Weights of a small mixture-of-experts language model, trained from scratch on English Wikipedia.
Size: 9 layers, width 192, vocabulary 16384.
Training: a variant of Adam for the experts, 5604 steps.
Below are experts of layer 6 (counted from 0) of a mixture-of-experts language model. Rows are named router (the router's row for the expert) and show model dimensions 64-127. Each number is 128 + 24 x the weight over its row's rms, rounded and kept within 0 to 255. Numbers have three digits each.
After each expert's rows: "mostly gets" lists some tokens that are sent to it at least half of the time; "comes after" lists some tokens at least twice as common just before its tokens as in all text. This comes from a sample of Wikipedia text that the model never trained on. Tokens count by the router's weight.

# expert 4
router:137117098134109087144172114096156104095142112109155134151179136119141092133127151156110145110118107148164099135115148168116133152150158119147202086134112127150130110151128108157184110140108148
mostly gets: " 0;", " |", " —;", " Born:", "|", " 3;"
comes after: " ", "\n", " 0", " 1", " 2", " 3"

# expert 1
router:111105103128106128123184121115165097104148149111169124163158146115139126129134137153088126106109123114160097120117146135126145152151171156142184100152120125163146103155122128164111142147120155
mostly gets: " during", " in", " the", " against", " on", " his"
comes after: " of", " in", " for", " to", " at", " on"

# expert 12
router:134116103152106114125151122086149122096141142109143131148149142111137145146134153139120128120129130146150104131115160161133154146142141096157137126142099109157139100138121127156182115156113154
mostly gets: "\n", "″N", " —;", "==C", "==S", "==P"
comes after: "\n", " |", ".", " =", " ==", ")"

# expert 23
router:126096100157139111141155113113160105121150149130149144135139156103143096144125138131106112104131121120148125108115155168155145139143149113155198102161113117139141120123124098164152134159111152
mostly gets: " two", " one", " three", " second", " this", " most"
comes after: " the", " of", " for", " a", " one", " with"

# expert 9
router:133103117133124110124133120124151085107127151111149141134141145140123102132135166106101110121117098148162120117116130138128143146130164084105134100143102116168143132162122115122182128132095146
mostly gets: "T", "S", "M", "R", "B", "D"
comes after: "\n", "T", "M", "P", " N", "\n "

# expert 7
router:113118124140151097143164087111178118093117141115157142125110134129144107132135146158085116124108131128146103129119151149122156158153150138142183071134091124126130101126114093108212182151102141
mostly gets: " School", " Party", " team", " season", " series", " family"
comes after: " the", " a", " The", " his", "'s", "The"

# expert 20
router:106117111151140125125194114110173094092160154125164156124133129122128096157126118153082125131136109123142110117117150152132159155153142096143170104141095105142130130111140130134227131142106147
mostly gets: ")", " people", " members", "°W", " games", "s)"
comes after: " |", "|", " United", " sq", " (195", " two"

# expert 14
router:106084110131118133114166128112148106098135141113168146156178138139141128143133152128121127114101139163137122122095146170099141133132133154142214095171132114169131118146142122157192077127117160
mostly gets: " it", " would", " made", " they", " who", " him"
comes after: " was", " to", " he", " is", " and", " that"

# expert 15
router:117115098148128126130184097097167125116175116133128134133124176136132098164117133138082139102074134104151126121122133147125133140141164113143164096160122153160165109146104088182202130164116129
mostly gets: " 11", " (1", " 14", " 10", " 13", " 4"
comes after: " |", "|", " /", " $", ":", ";"

# expert 19
router:118114105111131110148165107115130109120140153128136156148142153112127108142140164150113133130105106121156125108092153137128135145145134133130182122123131113159169107129113111161229162130143150
mostly gets: " 2016", " 2011", " 2017", " 2008", " 2015", " 2014"
comes after: "\n", "|", "-", "′", "°", " United"

# expert 2
router:101130114141122100128169117107184099089130147107163152138132149111154084131145140136127126115112111156150103114101165119125143157133163124155170102116076131132144131140128118162150153147089152
mostly gets: " National", " American", " British", " local", " new", " public"
comes after: " the", " a", " of", " as", " an", " is"